python train.py --n_experts=32 --d_expert=160 --d_shared_expert=0 --normalize_top_k=false --norm="rmsnorm" --tie_word_embeddings=false --learning_rate=0.00514 --train_tokens=410700000 --max_steps=6267
Below are experts of layer 3 (counted from 0) of a mixture-of-experts language model. Rows are named gate (a neuron's input weights, with its number), up (a neuron's input weights, with its number) and show model dimensions 0-159. Each number is 128 + 32 x the weight over its row's rms, rounded and kept within 0 to 255.
Before each expert's rows: a language model's description of what the expert responds to. This comes from a sample of Wikipedia text that the model never trained on.

# expert 14
Mid-word pieces, above all al, also ol, ad, il, el, joining a stem to an ending (coincidentally, medal, Health, Polymer).
gate15 [ 84 131 110 104 115 139 119 178 156  73 217  93  75 109  81 117 165 148 157 126  72 181 180 148 133 178 102 102 123 144 103 150 166 102  86 165 156  73  77 105  99 101 159 128  72 133 174 140 113 187 143 130 162  98 120 133 151 158 152 121 126 112 151 123 139 114  99 118 131  76 212 104 121  92  75 169 145 121  32  99 105 115 148  99 121 113  97 191 109  98 141 174 152 136 134 153 192 109 150  57 142 151 123 181 126 106 136 187 121 108  91 142 118 126 105 135 107  77 119 150 116 148  83 150 150 132 173 124 192  94 112 157 135 116  85 169 173 126 147 103 166 132 154  53 123 136 108 159 141 122 138 125 124 113 103 114 130 142 146 141]
up15 [105 139 128 156 107 117 125 111  68  98 137  90 114 129  62 180 166 138 161 121 131 145 189 159  68 157 129  79  86 172 206 185 172  71 162 168 165 135  96 105 123 119  88 104 104 178  94 115 148 163 160 133 144 115 122  96 179 165 154 115  41  81 142 163 141 162 146 115 198 131 140 117 131 145 108  79  73 137 120 145 182 145  88  70 173 138 121 118 128  88 138 141  76 158 131 149 141 125 104 131 176 139 154 127 105  92  70 198 133 142 134 107 119 108 131 140 134  65 127 128  72 134 126 133 105  76 115 142 183 106  98 117 148 137 162 133 170 161  94 103 149 106 143  95 109 101 138 179 164  71 154  97 129 182 118 118 121 124 120 107]

# expert 23
Mid-word pieces like ut, un, uc, ver, over, including debut, consecutive, Connecticut, Sunflowers, Succeeded, plus the word but.
gate0 [119 105 128 112 107 123 146 160 129 168 138 133 111 169 138  65 124  81 117 154 103 117 128 109 141 115 153  97 124 164  61 110 172 151 191 116  61 126 121 153 130 202  79 108 166 152 120 163 147 155 159  96 127 136 118 141 169 130 162 100  87 135 110 130 184 129 177  94 103 178  75 162 127  99 118 102 129 126  88 167 117 181 119 172 102 140  69  37  80 151 130  78 156 136 120 127 150 124  88 127 140 159 137  98 129 122 160 113 105  91 157 148 124 160 104 125  88 254 128 131  97 151 134 148 145  63 117 104 101 186 146 142 163 185 115 106 149 155 106 110  92  85 171 139 160 108 144 153  62 156  90 144 137 104 173 106 117 129  81 110]
up0 [130 137 176 161  88  56 137 187 124  63 144 157  89  60 137 134 132  58 111  77 132  96 183 146 149 142 131 106 107 166 113 112 133 134 128 175 132 103 154 119 133 153 118  99 135 137 179 106  94 155 123 132  55 104 141 155 119 122 156 141 112 140 126 128 122  75  96  93 109 134 171 134 139 107 150  43 145 186  91 183 144 147 109 134 134 114 130  90 167 125  93 165 106 133  99 179 111 130 143 149 139 145  79 177  57 164 107 158 142 184 129 106 100  69 166 145 122  69 134 189 135 117  92 150 142 124 158 159 134 149 174 141  97 101  96 131 177 175 107 166 169 133 131 182  67 134  93 138 103 149 175 147 167 122  94 100  88 102 146  72]

# expert 10
Empty space cells and numbers in Wikipedia tables, odd byte pieces of Greek text, and some mid-word pieces like P-op-ulation.
gate0 [159 178 161  88 127  41 156 100 131 137 101 117 145 136  88 144 175  27 136 155  81 163 117 149 106 115 118 128 107 171 169 164  99 165 127 106 136 133 118 128 131 110 164  97  75 126 178 136 154  91 111 102 193 108 146  46 128 126 108 152 117 108  70 106 209 135 140  99 155  93 106 169 127 134 115 154 165 125 146 158 128  91 132 106 174 185 177  87 151 135 133 132  42 148 132 173 107  94 136 105 145 157 108 131 183 113  92 190 216 105 120 166  75  90  92  95 101 158 151 126 103 154 146  70 147 155 163 108 142 135 122 139 110 162 139 187 135 117 131 120 147 150  97 108 127 107  89 105 148 125 134 135 122 124 126  78  80 141 128 132]
up0 [ 94 142  73 201  92 146 163 168 121 131 109 116  83 150 111 149 109 174 118 162 101 116 164 177 179 149  78 174 119 129  97 165 154 108 131  93 106 137 172  63 110 137 103 128 119  99 150 118 220 190 125 174 111 109 192  97  92 144 153 153 153 135 160 110 145  97 148 115 156  86  93 124  78 118  92 119 123 128 127 111 120 133 133  93 117  85  98 132 127  75 169 152 152 139 109 134 102 126 163 167 114 131 115 131 146 122 133 146  70 117 142 146 123 192 155 121 198  62 139 168  95 165  92 134 107 104 107 127  87 164 110 103 174 159 117  84  80 171 133 158  67 117  70 161  38  96 106 129 155 132 134 119 150 152 124 156 142 115  90 194]

# expert 30
Digits and small numbers in sports scores, standings and stat tables, such as Feyenoord 0 - 4 Ajax, dates, and 70 kg.
gate1 [120 186  98 149 167  98 122 108 106 133 137 128  99 190 158 128 187 163  98 110 151 168 152  68 146 150 127 149 157 120  94 181 100 165  59 146 137 131 142 144 154 146 139 122 105 182 104 162 173 145  28  85 151 218 136 122 111 112 102 107  65  93  76 149  92  96 118 126 165 125 100 192 114 107 187 107 164 114 158  95 150 121  98 109 139 134 105 113 124  99 150 128 163 101 157 106 144 122 143 135  59 150 144 175 110 128 145 162 124 146 122 150 166 114  88 165 105 128 173  62 166 121 103 139 125  88 151  56 126 106 151 133  65  87 177 100 101 159 121 119 103 160 117 100 147 142  88  62 162 171 106 151 158 155  98 108 135 109 134 109]
up1 [102 184 141 166  91 101  99 120 175 100 127 133 133 141 118  96 113 103  69  74 148 136 155  79 134 147 150 109 201 183 114 161 126 147 152 175  86 162 111 133 152  99 149 127 119 106 124 115 141 218 116  89 157 134 114 118 127 151 112 127 170  59 153 161  91 130  91  97  97 148 167 185 143 142 144 127 181  79 190 141 173  57 124 151 141 110 124 145 171 163 160 173 110  78 111 150 179 150 130 182 132  98 113 131 143 149  94 165 139  76 186 110 118 111 148 135 143 155 119 167  77 137 146 101 134 149  97 106 150 106 119  91 125  82  61  75  99 131 163 123  85  95  89  36 125 118 131 105 156 144 129  89 120 118 138  95 137 110 191 101]

# expert 26
Single-vowel or vowel-cluster pieces inside words and foreign names, such as du in Fond du Lac, Language, Hindi, Adrian.
gate0 [157 154  95 111  74  92 168 118 129 131 117  91 111 138 158 194  86 147 109 112 110  85 141 149 181 198 120 165 127 159  72 114  55 154 162 111 121  97 122  90  99 118 125 135  99 117  56 145 120 140 104  84 116 148 119 132  98 124 166 141  90 149 126  82 132 115 171 188 116 200 144 155 154 151 126  52 175 155 148 149 143 104 102 124 120 128 153 106 144 129 157 209  99 162 148 140 162 130  74 118 118 117 126 106 191 126  98 138 172  53  73 116  60  80 223 110  92 133 110  88 172 137 115  72 165 138 140 115 111 131 105 139 174 147 104 173 157 131 155 115 159 115 110 151  83  99 138 122 144 131 116  97 150 119 185 131 150 149 144 126]
up0 [131 158 108 116  71 137 140 118 194 119 117 124 116 114 135 124 125 103 123 167 143 122 100 102 115 105 164 143 199 156 182 124 172 146 120  94  97 104 126 157 153  68 166  46 150  71 134 116 154 100 162 159 162  66 156  90  90 128 135  96 162 113 109 179 155 192 108 160  95  98 137 126 148 150 147 123 151 134 113 152 197 150 134 131 130 102 157 112 178 167  96 109  83 133 146 117 123 184 113 140  83  88  97 132 139 165  95 155 106 194 179  86 132 170  85 122 100 161 123 102 137 199 134 114  75 168 159  69 151 104  71 124  89  60 165 171 135 105 133 101  67 145  95 173 129 128 132  81 122  84 121 121  85 120 154 175 123 155 121 106]

# expert 20
Articles and possessive determiners before a noun, mostly the, a, an, his, their, its, after prepositions or sentence starts.
gate1 [181 136 100 116  99  78 139 127 143 193 130 181 116 167 140 111 112 165 100  87 149 120 179 151 188 116 133 116 104 155 116  99 105 142  56  89 152 139  69 155  95 129  98 167 104 102 144 125  68 142 114  87 140 132 106  95  73 103  82 178 125 139 166 149 178 140 120  78 135 132 144 167 147 192 141 157 128 160  73 120 141 135 103 119 140  77 151 136 129  89 116 120 132 153 101 186 168 191 139 119  82 126 113 123 152  86 113 133  99 155 112 190 144 152  96  61 156 154  85 135 111 141 151 162 114 151 136 186  62  69 182 100 121 103 174 102 112 118 178 142 146 116 114  81 153 100 132 142 191 112 147 107  82  83  88 141 186 148 148 103]
up1 [130  90  95 122 109 105 127 162 103 127 133 146 167 165 156 127 141  92  89  93 114 139 180  94 105 103 218 142 115  84  74 112  88 159  91  82 148 222 122 167 112 148 161 166 138 111 190 103 145 110  97 141  85  90 129 177 148 116  91 118  98 131 199 190 102  89 108  82 127 110 116 130 130 151  74 122 118  93 151 134 170  92 128 137 126 115 138  79 186  77 110 169 134 101 106  86 149 145 192 121 155  74 145 102 171 122 180 105 125 145 150 134  88 102 137 102 135 141 159 128 145 112  81 132  96 208 152 104 109  47 112 118 141 110 142 107 131 128 126 100 155 135 114 149 159 180 153 124 164 131 143 193 137 106  79 165 129 115 125 187]

# expert 12
Mid-word pieces like our, or, id, fer, ur, ir, in words such as resources, different, evidence, endeavours.
gate0 [155 109 108 103  97 126 120 121 173  80 114 130 185 129 149 112 135 101 134 152 171 147 176 161 173 137 137 111 186 100 133 165 172  88 130 174 215 154 121  72 172 157 116 101 139 140 148 133  76 123 153 105 130 137 144 165 144  98 109 170  49  71 159 147 166  49 103 107 124  47 107 123  73 142  82 108 153 135 117 140 133 155 144 105 124 165 108 125  81 143 132 113 118 113 178 150 178  82 189 175  83 150  98 149 128 135  85 123 136 112 158 177 139 129  80  65  82 127 174 156  93 112 124 142 172 113 146 134 108 120 145 117 100 139  95  92 176 125 137 120 159 115 124 114 186 138 115 107 145  67  98 115 104 117 112 108  72 178 187  94]
up0 [ 93  96  94 100 131 157 107 121 115  55 133 118 171 145 176 136 161 139 117 164 167 152 150 116 151 136 155 121 126 128 120 166 141 124 119 124 149 160 140  60 133 141 114  94 180 110 157 103  45 115 115  70 174 163 145 162 141  98 132 119  79 149 125 119 171  69 126 124 148  92 102 138  88 156  78 137 144  73  93 124 115 161 145 146 147 149 140 145  95 144 167  50 117 113 158 175 199  94 118 162  27 121  78 190 150 186 131 113 144 119  96 124 154  98  94  63 118 121 135 120 108 140 154 120 141 113 144 141 103 122 139 144 151 149 139 149 212 168 139 134  77 165 118 129 189 118 108 123 136  65 119  83  94 127 113 151  98 149 209 104]

# expert 17
Year and coordinate digit pieces (201, 10 in 58.10944°W), spaces and dashes in year ranges, and commas or parentheses in prose.
gate4 [ 91 159  94 151 136 130 118 127 131  89  85 158 164 114 187 100 128 144 160 121 122 150 102 157 145  56 104 122 129  87 126 113 113  80 104 159 188 155  92 124  89 171 110 151 171 117  83 131 190 122 142 194  96 108 170 130 235 100 191 150  64 128 126 115 120 111 101 126 195 164 139 163 123 102 106 173 164  74 148 148 114  96 127 148 138 105 169 111 116 103 168 117 125 171 102  84 160 139 103 107 162 119 156 138 140 145 164  85 123 115 165 143 128 119 127  91 157 130  69 141 143 150 123 114 202 148 181 122 125 112 159 139 120 165 155 110 151  92 111  85 135 107  91 100  50 121  48 138 130 116  73 127 170 109  98  85 134 141 145  74]
up4 [ 68 133 160  84 151 128 125  42 192 158  56  88 145 158  98  91 153  77 153 172 124 149 140 112 153 201  94 148 149 105 140 105 139 104 122  91 159  98 131 134 136 107 100 194 169 131 154 158 126 194 122 187 133 160 162  93  80 219  95 140  99  87  79 137 133 122  96 101 109 116 118 162 131 110 124 126 135 161 130 169  90 180 168  95 126 132  97 140 107 104  92 160 155 139 148 107 114 143 134  66 106 131 176 107 125 138 134 119 171 197 105  93 141 116 129 130 134 129 105 162 114 162 118  96 145 128  92  85 112 124 156 157 132 123 129 137 128 154 144  96 203 104  91 103 130 170 106 101 118  99 150 114  68 157 128 167  71 162 160  57]

# expert 9
Letters inside Greek or other non-Latin script, domain pieces like www.…d, year digits, and pronouns such as who and him.
gate3 [107 158 122 189 148  87 145  69 202 157  87 163 159 166 120 136 139 147 131 146  66 138 143 112 173  72 154 161 106 115 153 123 106 170  87 162 128 105 109 141  81 117 187 117 130 139 145  36  85 100 109 136  91  56 101 154 203 146 101 150 121 116 150  78 126 105 126 141 203 167 158 114 135 115  99  96 144 116 212 133 168 148 183 135 127 120 145  95 141  92 120 125 133 125 154 163 144 135 150 106 135 129 147 105 157  92 109 187 124 140  79  85 140 124 136 107 133 103 140 166 143  64 112 115 107 104  91  75  54 127  98 113  68 152 145 133 152 111 136 114 166 150  74 149 145 122  94 120 132 113 154 166 147 104 194 144  98 118 185 110]
up3 [146 183 130 144  78 204 105 166 130 170 109 143  81 138 185 114 165 197 115 129  90 143  96 134 158 131 122 107  42 120 166 127 124 132 122 136  99  94  94 122 182 106 161 109 101  86 163 130 167 115  93 174 186  69 137 136 137 106 118 167 121 168  68  57 163  82 114  70 143 130 119 130 122 152 124  96 106 118 128  49 114 107 110  62 136 156 112 137 148 112 113 193 172 148 144 129  82 144 109 192 120 186 112 145 135 125 130 150 113 167 166 131 102  69 125  96 146  77 106 159  58 136 160 140 141 118 156 103 137 122 138 123 116 127 181  75 140 132 155 151 126 178 141  94  69 159 112 135 150 157 151 123 122 134 185  92 125  88 119 137]

# expert 28
Word-final suffixes like ian, ic, ial, ical, ational, ary, ican, as in multinational, biostatistician, Dominicans, American.
gate1 [ 87 139  88  87 123  95 103  80 167 127 116 152  96 169 133 130 168 117  94  89  74 137 187 103 157 174 177 174  97 123 105 131  93 130 126 147 108 120 154  94 141 109 135 169 144 119 151 163 163 130 174  76  94 132  93 113 126 151 137 143  91 139  88 138 176 128 130 117 156 114 125 113  84 142 190 113 123 153 146 111 119 118 112  70 141 179 143 104  51 146 143 132 104  98 169 194 103 216 191 178 174 127 110  97 133 206 148  44  79 125  96 149 174 154 109  75 124  82 131  92 123 156  86 108 123 145 148 187 115 145 147 102 118  89 147 114 138 127 167 110 119 116 203 109 135 157 137 153 119 110 123 139  95  66 115  78 144 169 111 129]
up1 [155 141 138 110 134 129  65 184  98 123 127 152 166 120  84 121  95 122 135 128 230 110  90 102  75 157 103  79 135 145 118 140 117 122 123 107 125  99 126  94 151 213 118 166 112  97 122 108  89 136  77 145 113 123 209 132 134  95  90 167 145  62 100 110 105 144 127 131 116 153 124  91  80 147  83 160  87 154 137 185 130 161 106 153 150 134 154 171 176 175 140 125 117 147 114  90 176 121 105 141 156 163 125 170 150 150  85 175 156  80 145 174  49 146 130 126 122 132 121 172 137 115 134 165  90  92 108 112  95 132  90 137  62 129 127 109  63 205  40 139 129 118 107 148 127 155 121 156 165 179 129 139 171 141 114 111 121 129 164  97]

# expert 25
The letter b or B in any position, word-start capital B or mid-word b, as in thoroughbred, rugby, Baseball, based.
gate1 [ 97 174  84 148 153 221 153 132 151 104  92 163 110 157 161 132 151  61 113 103 111 115 146  93 197 139 101 125 174 103 117  96 152 207 131 147 148 105  96  75 109 123 173 118 134 151  95  88 155 118 117 205  58 209 130 122 167 122 131  76 104 109 151 158 139  73 120 140 133 141 119 158 176  97 140 125 145 129 155  79 142 117 128 108 153 153  85 143  80 132 130 135 101 161 136 144  99 143 171  95 113  96 126 100 102  78 111 182 179 173  60 142 122 168 149 113  89 144 112 161 155  98 150  93 178 173 158 154 148  91 164 115 147 101 142 127 120 104  83  87 101 152  88 105 118 132 123 108 130 181 112  64 128 130 151 132 108 132  59 138]
up1 [120 156 134 103 205 187 115 174 142  84 119 124 151 139 178  71 197  97 127  93 181  90 177  72 147 159  90  88 131 150 111  93 167 167  62  69 129 139 119  93  85 131 145  77 110 150  72  92 164 131 113 150  84 149 141 183 167 164 115  96 136 120 124 138 120 133 132 126 124 167 153 139 178  80 140 144 108 144 118  58 138 129  82 144 145 143  73 136  86 147  93 141 144 126 115  76  80 167 178  83  58 114 180  86 138  57 103 134 158 181 148 147 141 131 184 173 109 127 140 164 116 150 126  99 151 137 161 144 139 126 169 114 145 115 146 125 115  83 115  47 134 167 120 115 101 110 136 125 106 150 133 140 155 112 129 147 133 121 102 170]

# expert 16
Prepositions after verbs and nouns in running prose, such as retired from, number of, son of, battling with, by.
gate14 [122  75 146  86 138 219 157 102 116 110 146 133 125 117 132 159  97 140 129  81 115 157 180  87 133 147 112 117 144  58 124 118 116  84 165 121 124  95 183  85 152  89 109 163  73  92 112 117 141 133 152 149 129 160 150 143 145 129 137 120 137 111 172 151 108 194 161 107 174 131 139 101 108  84 122 146 108  49 157 104 134 166 143 107 121 161 131  87 124 151 148  82 128 125 180 103  77  78 167 155 158  94 139 164 115 129  97  90 196 131 147 169  84 181 127 172  90 122 147 132 109  83 125 121  82 156  96 159 204  75 106 116 127 222 153 121 101  97  63 109 165 158 164 137 123 107 113 147  93 142 125  75 168 136 127  94 142 122 117 194]
up14 [108 104 105 153 155 115 125  73 120 162 129 106 194 164  93 165 131 166 154 137 134 136 147 130 131 172 150 101 145 112 126 172 198  59 193 116 116  87 121 101 116 191  93 118 102 104 107 144 179 116 158 174  91 106 152 209 111 118 141 148 171 116 137 132  77 129  83 109 107 146 177  77 126  59 139 109 117 173 145 154 110 142 125 127 103 161  98 109 178 147 132  93 131  72 162 113 180  88 130  86 185 126 179  95 145 150 126 142 182  75 127 153 120 162  99 160 177  95 115 125  84 115 125 166 123  85 139 110 213 135 138 110 152 117 168 125 109 101  79  75 108 154  78  86 124 129 120 134  96 143 106 101 134 128 139 139 157  54  88  95]

# expert 6
Word-initial capital pieces and abbreviations like P, S, Comm, Aug, New, plus dashes in match scores such as 0–3 and 4–1.
gate1 [ 99  65  88  76 144 127 157 101 145 121 144 125 143 111 197  97 158  90 119 148 113 116 111 108 152 120 137 216  96 159 116 151 145 155 147 105  90 158 176 107 171 125  96 110 131 106 160  62 139 157 158 129 142  76  74 154 145 106  95 157 174 104 166 163 120  69 144 105 112  73 139 155 146 108 188  85  84  99 142 127 134 145 129 192  81 109 107 169 155 112 155 116 142  92 152 165 183  97 155 115  89 147 146  80 133 106 140 160 153 101 136 132 182  99 147 159 128 158 107 133 106 129 132 105 172 136  87  64 150 127 107  99 205 147 126 105 100  94 182 121  57 146  82 134  98 134  54 147  83 140 154 131 109 187 147 154 104 129 174 150]
up1 [123 180 155 101 154 142 140  90 188 152 113 140 155 136 184 143 115 126 141 153 142  67 160 182 146 117 188 148  50 108  99 113 141 126 142 120 133 214 156  93 144 171  75 108 105 126 143 148 162 121  76 133  98  98  54 172  90  87 112 106  65 150 117 184 162 106 158 131 156 150 157 158 133 105 114 108 155 152 131 127 103 147  50  52 121 120 105 187 119 119 113 135 137 111 163 136 162 105 117 158 147 145 115  95  71 157 104 174 100 144 185 131 139 129 129 137 115 174 117  71 184 122  72 124  82 111  76 132 140 127  80 124 110  97 217 101 132  96 111 195 156 107  93 123 123 128 103 126 137  87 140 145 103 130 114 123 159 157 107 126]

# expert 29
Word pieces er, ar, ra, her inside words and names, like either, other, powerful, designer, Landgrave, Araucanía, plus she.
gate0 [ 69 109  92  76 156 159 168 100 151 111 128  97 118 142 140 182 181 147 156 119 141 169 146 114 105  99 113 130  80 151 110 109 136 105 137 104 113 150 108 137 148 125 116  37 112 137 174 122 143 186 147 105 166 121 133 122 110 111 164 136 106 122 179  63 156 134 124 116 119 174 178 115  88 179 102 151 128  65 117  85 137 139 129 164 184  99 159 154 105 123 108 129 110  91  85 153 168 101 168 128 143 145 104 120 167 136  89  92 119 149 134 138 111 179  98 182  84  58  96  59 140 143  95  98  92 119 113 128 164 153 129 144 107 165 181 229  89 139 134 141 106 147 152 188 175  96 122 141 170 101 111  94  93  58 114 128 119 154 194 104]
up0 [123  96 131  94 157 125 161  61  56 116 117 136 129 105 149 134 143 159 181  76  87 144 167 171  63 179 126 153 102 170  52 169 211 186 162 133 124 143 132  51 140 124 185  87  90  93 124 106 115 169 145 104 119 118 131  85 130  98 161 132 133 135 101 143 136 138 112 128 152 172 148 113 106  98 102 138  77 179 115 127  87 132  71 151 145 208 172  74 127 204 137 118  17 131 175 144 138 151 129 135 140 181 175 107 126 110 141  99 153 111  74 100  83 102 139 118 146 156  99 158 134 143 109 121 127  93 117  86  94  96 147 126 104 131 126 125 134 149 157 134 173 123 115  91 123 130 143 173  99 156 114 142 135 135 110 141 151 133 127 166]